{"num_hidden_layers": 14, "hidden_size": 160, "n_experts": 192, "experts_per_token": 4, "d_expert": 32, "d_shared_expert": 128, "hidden_act": "swiglu", "moe_layers": [0, 1, 2, 3, 4, 5, 6, 7, 8, 9, 10, 11, 12, 13], "router_score": "softmax", "normalize_top_k": true, "routed_scale": 2.5, "balance_loss": 0.00574, "balance_bias": false, "router_logit_norm": 2.0, "init_std_router": 0.00899, "lr_router": 0.00178, "vocab_size": 8192, "norm": "layernorm", "norm_eps": 1e-06, "tie_word_embeddings": false, "optimizer": "muon_variant", "learning_rate": 0.0107, "batch_tokens": 131072, "max_seq_len": 512, "train_tokens": 530200000, "max_steps": 4046, "dataset": "wikipedia_en"}
Below are experts of layer 11 (counted from 0) of a mixture-of-experts language model. Rows are named router (the router's row for the expert), gate (a neuron's input weights, with its number), up (a neuron's input weights, with its number), down (a neuron's output weights, with its number) and show model dimensions 0-159. Each number is 128 + 24 x the weight over its row's rms, rounded and kept within 0 to 255.
After each expert's rows: "mostly gets" lists some tokens that are sent to it at least half of the time. This comes from a sample of Wikipedia text that the model never trained on.

# expert 111
router [110 106  81 137 163  72 124 139 128 178 116 128 129 123 150 126  83 129 125 136 102 135 117 120 184 154 111 104 104 140 144 119 153 133 219 136 126 170 109 107 123 119 142 104  88 129 109 118 140 104  99 122 141 129 156 126  95 173 116  92 138 141  64 153 100 135 150 138 103 144 119 105 151 141 111 143  98  99  88 129 130 135 156 154 164  91 123 138 116 150 116 118 150 154 148 138 138 132 117 114 102 114 116 133 142 143 152 135 136 119 136 123 106 125 149  92 164 122 133 131 157 102 122 137 139 119 153 155 164 171 192  91 120 146 142 144 133 133 116 105 104 156 114 100 141  75 122  84 113 132  96 128 131 156 137 117 100 132  97 152]
gate0 [ 73 163 122 126 103 101 160 123 111  97 112  97 102 152 144 121 128 126 154 130 132  81 139 108 128  82 137 128 157 177 104 120 119 106 155 156 161  99 113 144 110  96 104 160 163 116 120 143 134 136 143 136 109  80 125 147 118 113 112 136 123 149 128 129  61 141 120 158 121 162 101 128 113 146 132 147 133  76 123  96 133 111 142 114 102 124 109  81 145 153  94 134 120 142 123 124 138 156 157 109 129 157 139  99 104 143 154  86 132 145 130 143 121 150 131 156 132 131 106 172 179 147 137 127  85 122 109 111 125 159  86 126 124 189 121 154  89 129 130 130 149 129 106 144 116 171  92 151 180 116 147 130 170 117 138 154 148  96 123  87]
up0 [144 141 160 106 126  87 142 130 123 140 130 136 154 112  98 127 147 145 122 153 144 151 138 149 138  80  31 119 151 112 112 124 132 108 145 114 128  98 147  95 111 168 125 113 130 116 147 142 148 103  93 111 152 134 117 103 138 119  99 142 130 114 160 120 161 108 101 164 110 108 140 144 125 108 152 133 117 115  98 153 152 122 105 129 127 117 113 126 173 128 138 133 140 124  99  90 184 150 159 101 146  91 123 127 119  97  87 171 137 148 119 129 129 115 124 127 135 130 120  90 153 174 127 142 139 130 138 102 164 165 197  99 103 130  75  91 108  94 113 131 128 133 131  80 101 107 105 157 114 147 142 200 150 126 135 135 125 126 139 149]
down0 [131 128 108 171 130 108  90  99 130 148 113 146 117 113  93 131 156 127  88 102 152 164 130 106 102 113 165 132 147 135 138 133 135 110 103  72 113 129 124 113 175 126 188 144 144 158 110 124 159 105 114 131 122 121 131 179 165 103 120 143 110 103 145 188 107  93 114  94 124 108  84 129 136 112 156 138 130 144 136 127 168 121 105 130 125 147 106 163 107  76  96 152 139 117 134 143 122 113 121 186 127 133 176 133 126 165 141 141 146 158 153 144 156 153  76 121 154 123 131 111 105 168 141 115 157 134 118  91 117 136  86 102 162 103 161 104  84 133 159  82 104 120 115 156 133 115 137 109  98 129 123 118 161 132 120 119 137 119 143 120]
mostly gets: " Bel", " Á", " Vit", " Vel", " Ale", " Flor"

# expert 126
router [126 171 166 117  83 115 150 149 122 108 170 132  95 136 146 148 136  91 105 100 147  86 134 155 127 106 148 129 123  86 156 103 126 111 102 157 128 116 126 160 143 112 159 155 133 122 128 198 107 164 116 147 111 124 135 146 134 117 153 126 160 154 168  77 157 100 143 138  94 100 116 154 153 133 125 150 117 115 157 124 147 126 133  85  98 141 134  74 107 146 160 122 125 144  85 126  71  94 139 143 167 136  90 134 109 108 134  97 142 131 128 116 162 153 136 151 131 151 107 157 109 134 126 116 115 137 138  74 111 151 100 124 133 130  84 115 153 109 118 108 126 133 124 160 126 145  95 145 172 128  98 116  98 158 106 175 118 149 154 148]
gate0 [135 148 116 149 114 113  83 124 144 142 101 116 143 128  81 121 105 142 138 139 131 134 139 147 139 157 107 136 107 202 120 160 142 128 197 126 107 115  98 157 147 158 152 121 127 121 121 139 132 126 115 124 135 137 126 130  99 109  89 144 105 159 114 104 130 109 125 122  79 119 162 140 158  94 127  79 152 125 155 187 116 191 120 125 103 103 142 103 129 162  98 103 139 112 107 120 127 145 102 164 125 118  85 116 165  96 115 109 138 118 119 117 140 120 128 132 128 119 138 145  77 120 167 108  81 113 135 153 179 140  94 118  95 101 145 139 134 142 152 111 127 122 113 150 144 159 138  89 169 122 126 111 132 125 150 175  87 173 124 164]
up0 [117  95 104 110 105 141 122 150 125 141 148 103  82  93 129  93 152  95 159 125 137  84 149  90  86 129 137 125 108 151 102 122 156 133 144 142 173 117 107 153 145 163 155  91 111  97 103 128 191 109  93 166 147 122 153 138 103 107 120 148  89 135 138 124 121 118 112 114 170 103 133 110  98 127 113 117 140 181 143 128 121 140 131 105 137 138 160 153  99 112 139 169 103 154 156 114 146 145 112 130 120 100  80 136 157 125 186 102 112 170 107 134 137 154 125 104 118 110 116 119 172  99 115 102 111 116 138 125 159 171 123 140 122 132 107 121 119 138 157 139 108 114  86 161 118 152  93  95 161 116 135 119  81 115 111  88 144 160 134 147]
down0 [168 114 111  96 111 135 134 127 108 161 123 141 148  64  91 104 126 138 108 133 143 134 133  94  77 147 131 138 129 118 136 121 153 133 118 142 138 135  87  67 107 110 151 111 104 104 120 144 126 132 125 127 123 139 141 136 150 124 141 123 146 163 121  89  97 133 136 135 148 132  95 157 185 157 146  94 152 125 138 150 149 155 155 134  87 155 105 164 137 114 133  96 149 150 116 131 133 115 123 132 136 122 148 137 114 115 128  85 133 118 119 153 116 141 139 145  93 122 169 103 161 128 134  93 149 142 119  94 118 150 149 136  89 143 124 175 193 108 113  83  88 155 116 124 141 171 134  92 207 138  95 174 105 129 108 122 121 133  85 136]
mostly gets: "De", "ste", "de", " weeks", " do", "Te"

# expert 61
router [108  96 128 163 164  66 105 164 121 157 138 150 122 123 148 108 122 169  93 147 116 131 120 130 131 144 107 130 100  88 135 122 147 115 214 142 104 138 109 138  97 115 121 129  98 135 113 122 136 169 122 145 167 121 151 104 125 152 105 111 160 157 110 136 121 151 135 132 125 134  99 121 155 105 111 113 122 117 140 117 112 119 152 110 170  97 117 115 102 158  94 101  99 154 145 121 134 107 148 145 114  91 144 120 142 146 146 128 133  90 167 139 124 122 164  85 200 152 135 150 152  72 118 150 166 120 113 125 136 148 181 124 111 149 137  97 137 121  79 100 109  98 145 135 138  83 147 104 146 121 117 107 114 126 135 124  93 118  84 131]
gate0 [155 161  98 143 133 109 132 101  81 111  98 131 103 150 133 135 176  99 118  99 118 137 148 135 128 159 152 115 117 115 115 139 127  82 185 137 124 123 126 168 152 178 152 152 177 103 112 163 146 155 113 169 118 125  93 100  95 129 168  95 115 142 125 134 103 136 111 115  60  73 109 157 128 113 130 157 131 119 121 157 145 146 131 143 157 148 115  99 121 155 114 122 148  73 112 117  98 105 163 121 136 145  98 134 166 156 103 111 132 112 127 147 151 124 134 135 118 109  95 141  93 142 173 152 153 146  97 113 153 123 145 151 107 165 110 125 121 139 127 123  89 186 115 118 103 152  85 114 150 145 141 109 133 134  98 117 122 119 131 141]
up0 [115  91 153 143 113 104 155 157 120 130 116 138 121 151 122 170  87 125 153 103 140 124 126 111 145 117  84 154 143 106 141  90  88 122 112 104 146 161  86 153 115 133 138 139 130 130  91 100 117 138 118 132 102 110  86 128 125 169 137 147 100 153 117 114 153 166 120 113 148 114 165 176 160 118  87 148 122 108 148 113  83 122 125 103 170 110 171 147 143 152 157 162 139 138 153 118  91 138 155 176 158 139  86 125 151 100 161 107 127 121 116 144 116 145 154 111  85 162 153 151  73 128 168 120 101  92 136 117 126 116 131 138 137 152 115 127 129 108 138 161 150 159 154 106 117 148  98 121  95 109 131 112 179  92 124 129  84 143 110 155]
down0 [118 146 105 131 111 129 127 113 113 127  93  73 116 117 145  93 120 161 175 155 147 136  94 122 125 173  92 163  98 148 154 132 159 122 177 127 103 111  85 118 140 175 131 117 105 135 134 140 138 158 174 151  92 115 165  90 112 149  74 112 158  91 125 111 127 104 102 130 134 147 146 112 150 115 148 134 194 132 124 139 122 144 156 124 149 109 127  85 127 119 157 151 146 115 105 141 147 138 100 170  84 115 121 132 139 145 108 133 123 139 109 140 112 130 139 154 137 147 101  87 137 129 146  96 128 146 176 126 130 153 104  86 112  95  95 119 159 103 129 139 149 145  92 158 191 133 132 118 123 127 114 144  90 150 114 116 132 113 154  88]
mostly gets: "sq", " sq", " Lu", " Hu", " te", " ge"

# expert 66
router [128 109  78 133 157 100 107 128 145 118 164 134 119 137 137  96 103 131 125 140  93 162  99 100 135 110  97  86 106 120 132 125 129 133 213 109 142 114 128 150 112 106 122 166 144 106 125 101 132  93 132 161 162  99 145 108 148 154 155 117 121 146 107 165  85 131 148 165  92 168 126 129 136 116 103 146 147 144 109 129 128 138 136 147 154 104 162 153  99 146 108 146 114 146 131 136 104 110 124 163 110 103 131 113 134 107 152 145  96  88 176 118  74 166 156  82 146 125 123 130 122  98 145 135 116 130  85 118 162 139 171  92  99 143 184 125 148 137 129 112 132 112 138  96  88  91 136  89 135 139 152 118 142 119 138 136 154 164 132 145]
gate0 [137 127 156 161 174 123 130 192 126 114 131 134 124 147 110 104 139 106 124 130 106 139 137  77 148 146 148 145  94 104 163 127 140 114 150  89 128 135 158 148 117 119 195 145 135 166 102 156 118 138 112 116  84 149 130 111 113 140 173 139  87 132 109 153 127 116  96 125 116 126 152  95 120 155 123  97 114 118  82 171 124  78 142 174 140 115 148 131 145 146  78 125 109 142  93 162 129 123  95 132 152 120 115 176 169 128 102 111 165 182 104 130 124 144 122 131  97 108 147 123 135 121 118 138 133 128 113 128 100 135 109 133 103 140 170 148 143 119 130 130 167 129  86 127 111  94 106 153 137 142 177  79 152 104 105 128  96 112 134 110]
up0 [118 112 128 124 158 104 174 118 103 126 135 117 118 144 134 129 120  97 118 170 101 114  85 118 119 115 107 113 181 183  90 127 111 109 120 143 182 147 133 106 131  97  69 109 148 136 150 106 106  82 139 136 150  95 151 135 127  89 122 180 140  99 149 161  95 135  93 125 137 145  95 164  98 142 117 120 103 103 115 126 147 141 131  98 112 143 102 125 112 154 129  95 127  93 118 134 160 123 129 109 100  97 163 129  99 136 134 170 144 137 180 133 104 158 133 133 164 149 110 105  86 141 124  90 127 120 142 112 148 109 115 152 141 138 158 154 138 129 137 107 148 105 160 132 181 173 162 110 141  97 175 122 125 153 129 107 135  92 123 118]
down0 [122 125 133 119 104 157 127 151  82 154 115 110 129  99 161 102 138 148 160 104 109 129 121 166 143 106 136 143 148 145 173  98 153 125  60 152 101 145 132 120 153 154 114 139 163 113 119  99  95 114  83 117 192 131 126 168 102 121 125 119 140 144 134 116 112 136 105 138 162 133 121 179 100 118 135 119 137 132 133 119 115 140  77 104 108  93 113 137  77 109 150 145 140  80 136 160 126 132 170 132 146 163 106 103 150 126 116 128 107 160 136  75 113 116 161 125  89 105 116 106 136  94 129 133 110 163  92 141 103 149 146 150  89 173 142 127 113 126 131 150 126 164 149 105  97 103 122 134 116 151 162 163 140 138 106 116 138  96 169 157]
mostly gets: " qu", " comp", " exc", " exp", " cons", " acc"

# expert 8
router [121  86  66 117 141  97 113 137 111 143 146 116 148 151 138 103 122 111 121 119 126 134 121 104 142 119 100  83 126 113 138 125 136 130 217 111 135 143 147 139 131 115 127 136 146  84 117 114 163 110 119 135 192  86 126 121 119 147 114 127 120 167  86 137 102 131 153 156 112 170 103  99 155 122 104 144 141 159 125 131 117 140 143 151 157 105 129 114 111 121  99 138 144 184 111 115 175 155 119 154 115 114 114 109 134 122 151 171 149 108 156  98  89 140 143 110 173 102 133  94 139  91 136 144 111 108  85 160 146 132 190 101 148 135 171 121 151 126 138 100 114  86 145 120  92  91 125 121 145 109 114 124 144 110 148 135 141 145 125 159]
gate0 [152 167 108 126 146 113 171 144 124 122 106 158 111 119  83 127 171 145 147 111 148 119 153 136 118 109 128  89 118 153  86 140  86 112 103 122  91 126  99 128 126 102 124 116 130  96 150 126 115 125 107 102 102 142 130 133 120 152 135 101  65 154  77  86 105 135 140 136 113 118 131 102  94 157 134 177 115 163 147 146 145 126 157 147 129 153  91 161  92 164  78 169 137 117 108 172 149 111 155  88 142 152 135 103 107 146 120 166  93 114 150 153 142 151 118 131 150 118 142 109 128  92 104 102 161 160 139 115 118 112 105 117 126 116 118 162 129 146 124 125 112 135 140 132 111 118 158  97  92 133 109 135 126 133 191 165 121 111 183 146]
up0 [113 104 101 124  99 168 117 160  95 129  89 167 153 142 137 125 154 114 150 163  95 123 123 150 111 120 115 133 136 178 122 120 153 132  98 149 152 120 137  94 137 118 115 138 125 113 111 187 149  91 145  79 141 128 138 105 140 114  90 110 126 113 133 171  89 114  99 117 134  84 132 123 120 106  87 182 126 131 110 121  83 126 124 146 127 110 192 112 151 149 122 123  82 147 137 131 123 118 171 108 117 134 109 143 147  93 114  99 139 135 122 103 175 111 153 170 121 165 150 158 133 155 145 154 111 105 128 112 107 141 132 135 121 167 135 132 102 117 122 137 155 139 150 147 131 146 134 136  87 133 147 108  60 125 102  76 151 123 173 150]
down0 [100 110 121 127 171 132 110 179 142 196 107 115 164 102  93 129  79  95 106 101 157 100 157 165 159 146 119 105 118 127 100 115 130 129 148 119  90 179  93 128 161 127 127 130 136 113 133 157  93 155 141 102 131 138  80 130 156 155 123 113  86 108 113 128 122 104 106 149 126 186 129 103  84 116  90 141 145 148 157 134 138 135 114 188 130 131 136 121 122 154 157 137 103 149  90 137 138 145 132 142 162  80  99  99 159 120 123 156 130  87 111  92 135  75 145 132 142 124 145 127 125 157 130 135 140 137  88 159 147 110 113 130 105 129 128 132 130 148 118 147 130 126 146 141  91 154 142 130 104 118 102 108 114 170 159 142 166 117 134 132]
mostly gets: " dis", " dep", " exc", " unc", " dev", " impr"

# expert 14
router [124 118 112 118 122  65 117 132 122 158 149 121 128 118 141 111 104 147 128 138  98 110 118 108 160 112 108 121 117  95 149 110 107  93 203 126 115 170 156 146 118  83 111 162 129  79 131 122 120 130 108 151 160 123 157  77 123 156 146 149 108 164 132 145 137 141 146 133 102 184 115 129 139 116 114 115 140 118 140 115 140  98 157 164 111 121 116 125 113 128 103 122 157 175 134 112 127 141  88 133 120 136 103 127 126 135 147 167 154  90 175 110  90 131 141  95 141 116 137 115 136  80 101 157 139  94  93 127 155 138 168 107 138 135 183 122 181 110 110  98 135 111 139 101  80 102 171 115 152 126 121 113 139 128 115 170 143 152 123 158]
gate0 [134 125 122 122 139 111 142 143 109  96 108 102 116 159 123 147 123 123 109 150 129 157 139 103 128 162 139 128 153 118 112 105 127 167 100 106  89 132 132 121 125 146 150 124  93 122 165  99 182 136 138 100 154 103  77 124 109 143 117 133 170 120 132 108 126 146  96 160  82 113 108 170 153 112  60  98 137 150 140 155 146 148 124 129 113 112 121 145 149  99 123 136 156 151 118 165  88 138 111 130 157 133 135 113 153 163 157 101 138 173 146 137 115 139  96 154 155 128 115 140 189  95 106 109 143 142 141 150 142 146 142 118 113  93  49  98 119 128 126 137 127 119 119 148 147 156 142 106 109 136 114 137 167 108 120  88 105 165 175  73]
up0 [ 99 123 108 146 121 140 121 160 148 104 161 112 187 136 123 155 108 106 173 111 175 122 161 124 123 131 117 165 127 132 135 139 145 136 104 106 116 150 121  99 134  93 105 102 114 148 111  92 120 103 153 132 119 144  91 129 118 116 113 145 127 118 116 123 109  86 111 142 121 116 127 118 100 179 120 101 104 134 125 155 120 123 138 143 100 161 118 104 205 124 133 142 168 113 113 131  97 122 167 137 141 156 107 145 122 181 148 122 156 169 103 125 122 159 120 156 134 154 154 127 107 124 122 123 151 128 137 131 125 164 104 130 134 178  82 158 102 158 119  97 113  75 101 152 164 134 122 135 119 127 141 103 159 100 137  77 114  85  60 125]
down0 [150 165  99 157 122 145 143 143  93  68 145 116 127 134 111 131 122 115 133 159 110 126 145 114 142 155 152 142 104 159 126 124 161 144 196 144 102 111  81  89  80 139 150  96 103 166 168  85 139 104 138 117 153 120 108 107 131 127 144 147 175 142 117  99 119 123 145  95 105 102 136 138  90 118 100  96 123 121 133  96  98 150 114 146 122 140 115 127 108 181 145 126 163 145 130 167 138  90 121 131 131  99 150 137 143 151 157  70 116 149 126 160 156 128 126 127 116 103 167 135 144 131 124 100 123 160 160 102 147 130 161  97 109 164 115  92 113 141 103 132  99 128 146 114 120 144 145 100 137 104 155 131 144 141 136  82  76 122 162 141]
mostly gets: " res", " ass", " ph", " exc", " ref", " det"

# expert 15
router [163  96 113 147 148  81 135 159 178 164 106 142 192 100 142 126 101 138 132 114 129 128 141  95 140 152 105 121 107 131 142 142 155 176 200 119 121 134 132  97 115 128 112 104  94 132 131 142 156 142 129 116 121 119 151  94 118 141 102 111 178 128  87  89 133 140 115 131 102 136 135 103 132 106 113 131 119 126 153 131 133 135 176 185 146 102 116 111 132 147  90  89 112 145 156 148 148 145 146 135 101  95 139 134 155 134 154 151 153  82 149  95 128 149 141  84 162 138 146 124 135  94 122 158 109 125 124 126 143 150 141 114 158 134 153 129 123 132 125 111 112  71 135  85 108  96 119 144 111 128 110 102 146  97 148  96 108 110  92 179]
gate0 [ 91 174 166 149 145 121 109 113 126 152 152 149 125 122 106 141  98  93  90 110 112 141 166 125 153 173 157 129 119 129 106 124 140 119 114 144 143  95  90 180 165 180 101 110 109 109 182 130 116  94 115 141 121  61 122 103 100 151 157 123 112 112  96 123 139 157 130 142 143 119 110 158 146 153 156 100 167 106 143 126 124 152 112 169 144 137 113 123 118 104 164 113 129 138 114 158 145 138 119  72 171  89 108 124 153 148 112  95 144 123 140 133 132 154 170 137 123 140  81 102 139 139 120 130 113 124 137 117 106 102 138 142 123 119 125 103  90 149  86 147 116 114 149 140 171 173 110 144  82 139 155 152 108  93 125 151 136 114 125 144]
up0 [167 117 101 121 150 133 151 161 131 137 133 136 175 124 100 127 131 149 110 141 112 132 100 138 139 135 160  67  59 125 151  84 155 155 139 114 113 154 131 139 133 158 153 155 183 108  88 151 136 119 139 138 146 121 154 120 117 113 111 112 139  75 133 142 151 112 130 124 147 125 105 150 114 128 133 129 139 153  96 134 120 100 145 107 156 118 113 122  80 108 134 120 119 101  85 113 107  97 131 135 137 111  88 164  68 106 142 117 102 147 109 107 140 117 168 133 100  95 162 151  96 122 132  94 204 125 156  89  98 151 178 140 140 147 108 121 121 114 154 147 145 122 169 111 133 167 112 103 137 141 146 137 124 126 146 165  96 143 119 116]
down0 [136 177 146 147 199 108  98 140 138 181 115 187 146 162 144 119 140 114  76 115 119 133 165 164 126 118 102 149 135 112 112 104 118 133  70 134 116 134 116 119 142 117 118  80 110 152  99 121 137 106 177 102 125 114 107 126 132 104 143 127 130 146 135 132  84 137 115 117 152 115 113 107 143 141 137 111 137 132 127 113 134 105 122  97 129 139  99 146 139 118 168 103 114 121  99 130 137 122 122 122 176 145  96  81 118 115 144 126 132 143 101 157 129  96  83  96 154 114 137 152 126 127 118 131 129 153 158 157  96 133 154  95 132 142 131 117 160 151 132 184 127  85 133 129 165 109  96 133 165 148 105 190 121 114 146 176 136  98  92 110]
mostly gets: " Bh", " Shin", " Cou", " Sho", " Dh", " Ko"

# expert 58
router [137 169 124 140 111 167 144 100 136 151 108 149 108 122 145 139 121 114 117 139  97 178 155 102 118 111 102 132  92 167 137 104  97 125  89 121 122 161 112 157 148 105 159 129 118 126 132 138 166 164 119 110 174 131 101 149 160 136 140 120 134  75  94  99 115 140  97 135 112  98 155 127  91 189 100 115 155 158  97 107 140 141 117 123  98 177 106 109 117 124 146 137  77 132 119 115  94 106 151 126 121 160 154 150 111 107 107 145 133 134 108 114 116 165 101 127 105 153 149 149 130 156 143 101  86 108  96 113 139  79 147 170 149 115 137 115 128 116  97 108 135 176 114 127 120 168 107 156 124 166 173 106 122 127 101 148 116 163 154 133]
gate0 [122  94 126  89 184 104 129 134 162 149 113  80 165  74 156 146 150 157 131 136 128 111 144 127 145 137  92 108 110 121 145 114 168 157 140 135 147 131 125 116  96  95 136 158 140 167 154 135 133  75 119 135 113 174 130 112 108 125 122  80 172 135 111 133  96 150 117 120 135 136 146  95 116 148 110 123 107  97 120 121 103 163 120 126 161 113 107 123 104 109 113 118 149 134 146 135  99 133 136 166 115 115  96 105 135  89 121 141  89 101 123 114 132 101 130 151 131 114 119 119 140 143 147 107 112  91  79 177 159  95 125 131 127 101 139 124 120 116 139 161 186  99 124  97 178 141 169 130 146 139 176 146 118  88 104 148 143  98 172 112]
up0 [137 160 136 187  91 147 131 149 146 145 133  86 131 147 147 139 147  65 133 127 139 115 162 115 154 115 139 116 117 122 114 141 135 128 114 125 113 111 157 141 161 125 122 105 132 118 163 146  76  89 125 140 116 141 129 178 130 102 111 120 131 133 129 124 117  95 118 143 145 128 174  93 126 146  74 153 167 167 138 141 124 134 116 125 175 156 102 106  95 167 133 121 131 122  87 115 119 113 124 122 102 153 101  99 188  90 134 122 134 141 127 160 144  79 134 138 107 147 118 150  94 125 169 144 162 129 160 135 142 133 104 139 113 116 101 146  84 130  73 148 106 151 133 124 128 106 122 159 151 173  78 131 121 160 105 148  75 105 124 132]
down0 [ 84 140 122 112 121 174 116 161 133 123 157 118  95  99 138 169 106 144 160 134 131 127 139 118 102  87  93 110  92 128 167 139 141 127 104 162 106 161 116 159 118 127 123 150 137 138 124 122 128 120 138 158 109 152 170 161  93 151 111 146 151  98  81 121  77 118 161  87 112 103 189 133 117 166 139 118 108 160 132 136 127 132 115 103 175 150 108 148 126 111 163 158 109 134 141 119  88 128  95 122 107 132 132 132 178 137 119 141 132 102 105 195 105 129 109 156 115 104 103 116 102 142 143 115 120 110 143 120 160 169 115 144 115 130  96 127 143  98 180 125 152  94 110 148 113  99 132 142  99 118 100  99 116 145 150 136 178 121 104 121]
mostly gets: " CA", " NC", " CD", "IN", " IN", " CB"

# expert 123
router [ 87 133 156 129 124 145 146 149 118 129 122 164 102 112 149 146 161 107 113 125 152 138 111 169 109 155 127 109  99 160 138 110 112 159  74 141 114 122 113 112 169 164 172 111 129 151  81 148 108 178 145 106  75  96 125 180 144  87 134 115 170  95 110 115 146 129 123 130  96  84 130 148 135 140 161 105 131 144 104 119 131 151 130 101 103 154 122 109 172 120 137 148 109 129 105 141 102 157 157  90 121 146 132 153 113 145 112 103 108 140 132 158 159 127 144 124 114 143 125 171  97 120  76 140 114 162 139 131 117  81 141 158 143 142 140 108 127 118 137 112  96 147 100 159 147 159  76 149 145  82 143 124  96 127 159 128 118 112 144  94]
gate0 [145 150 135  98 123 102 137  96 146 157 149 139 134 186 105 123 122 108 112 147 109 153 124 131 158 118 104 132 183 120 120 128 114 164 122 145 152  88 166 123 126 101 110 122 117 127  98 188 151 110 132 112 174 160 140 132 133  98 145 129  97 146 132 171 151 148 119 139 118 181 122  82 127 113 111  84 129 117 134 140 119 157 162 118 127 125  87 138 131 105 131  98 118 134 147 151 129 110 138 111 119 104 134 104 132  73  97 114 150 145 119  84 127 139 116 113 170 121 144 154 117  70 120 127 121 146 108 112 118 140 105 109  90 116 182 113  99 179 127 142 134 140  95 142 100 138 136 152 108 119 179 157 126  98  55 141 149 131 107 111]
up0 [117 106 156 171 124 112 137 109  93 119 122 124 122 137 149 123  99 133 134 126 136 102 120 119 132 108 117 114 122  87  79 110 133  95 133 117 156 161 128 151 108 136 156 116 140 153 130 153 105 117 130 106 143 153 138 140 114 170 101 109 133 110 104 128 143 104 134 132 170  91 108 207 125 122 152  95 116 139  99  99 125 137 175 149  53 132 116 126 109 111 154 132 145 148  98  87 125 180 141 134 145 151 157 142 135 128 126 123 107 120 146 144 143 131 149 175 133 179 116 149 129 143 125 120 156 113 126 170 113 172 134 123 154  95  93 178 146 131 140 132 154 110 130 123 136  92  57 111 140 106 110 128 114 186 156  98 139 118 143 166]
down0 [113  92 144 171  97  82 122 125 145 134 143 153 106 118 122  90 141 120 157 138 171 128 160 142 106 130 107 167 108 148 120 163  95 101 101 141 149  93 129 108 101 143 122 163 133 150 126 136 113 146 110 134 160 121 148 112 112 136  91 124 119 124 147 116  73 149 143 201 140 121 142 152 143 114 156 141 125 145 124 107 159  93 114 175 145 152 157 110 173 139  96 134 104 197 119  91 166 156 115 114 153 148 120 129 113  85  93 160 101 148 101 104 119 128 167 115 113 106 179 148 122  99  95 110 145 129  98 138 106 154 107 113 136 108  95 108 150 106 133 117 127  99 140 112 127 117 139 123 152  83 115 168 106 141 139 105 130 118 145 113]
mostly gets: "oki", "oti", "azi", "iji", " Genus", "uli"

# expert 186
router [129 152 158 147 113 107 133 123 125 162 148 143 114 157 154 145 132  87 115 123 152  94 134 141 109 141 155 108 119 126 138 100 144 103 135 116 103 141 112 103 180 147 141  88  91 180 114 179 146 170 116 120 136 143 157 132 156 101 105 148 153 157 141 116 145  98 125 140 122 104  82 117 108 118 122 124  93 117 129 158 141  94 156  81 112 118 111 123 102 160 173  98 111 148 139  90  89  75 103  99 145 150 127 122 146 147 111 133  82 144 151 143 186 122 146 116 131 161  80 133 120 126  82 122 150 133 127 105 160 149 143 113 137 131  92 107 110 132 139 104 109 193 111 150 131 111  93 136 146 126 112 128  96 175 138 142 111 108 118 153]
gate0 [ 92 140 130 131 121 144  95 163 107 130 134  74 161 128 169 143 137 146 141 134 100 125 114 181 182 111 121  90 104 135 116 133 125 149 158 141 117  88 159 141 147 102  96  85 109 166 128 120 150 129 125  96 110 119 151 113 105 121 178 144 117 118 127 167 147 185 185 102 105 127 126 128 131 171 104 114 128 112  83 111  97 121 126 108 143 127 124  97  83 151 133  87 141 115 120  95 142 103 132 123 113  95 145 118 129 189 124 105 123 152 147 127 110 103  96 102 139 140 108 120 101 117 159 145  95 103 119 134 144 146 147 103 160 141 123 134  93 112 134 148 157 143 104 145 139 170 113 115 172 145  95 141 105 109 137 180 136 108 131 147]
up0 [123 144 112 166 140 160 123 136 161  90 119 139 113 115 114 112 124 124 123 106 160 148 146 110 113 150 127 126 110 149 163  96  83  94 134 147 155 107 132  86 157  93 168 117 167 134 112 103  94 128 170 124 189  99 139 143 150 121 126 111 161 100 140  84 145 107 108 121 104 106 144 106 121 118 124 107 124 138 179 129 104 129 139 124 173 148 133 143 183 116 122 125  97 120 118  96 145 137 108 128 117 108 123 140 163 139  96 126 117 136 115 120 110 144 122 137  89 119 128 153 149  97 104 115 148 171 101 139 123  93 137 169 157  64 157 171 120 174 141 137 111 126 183 102 122 127 113 150 149 105 140  83 107  93 168 107 165 132 120 137]
down0 [ 97 104 159 103 109 141 126 147 127 124 128 128 113 156 158 128 104 125 186 135 150 119  73 128  82 132 144  86  95  91 120 138 160 137 131 134  89 140 134 106 129 122 146 118 134 106  81 140 150 134 145 100 126 116  79 174 111 111 116 137 115 105 127 136 137 122 105 139 135 111 164 122 163  84 152 111 151 105  87 120 113 125 216 138 158 128 150 149 130  96 153 106 140 118 148 120 127 128 130 188 151 103 108 141 108 156 156 141 133 168 103 152  93 103 126 165  97 149 125 160 112 132 119 122 145  92 119 120 109 124 138 104 117 141  97 129 176 114 134 161 158 140 124 140 121 129  96 117 140 149  96 124 140 166 129 110 178  97 166 105]
mostly gets: "unte", "ö", "ü", "ø", "je", "we"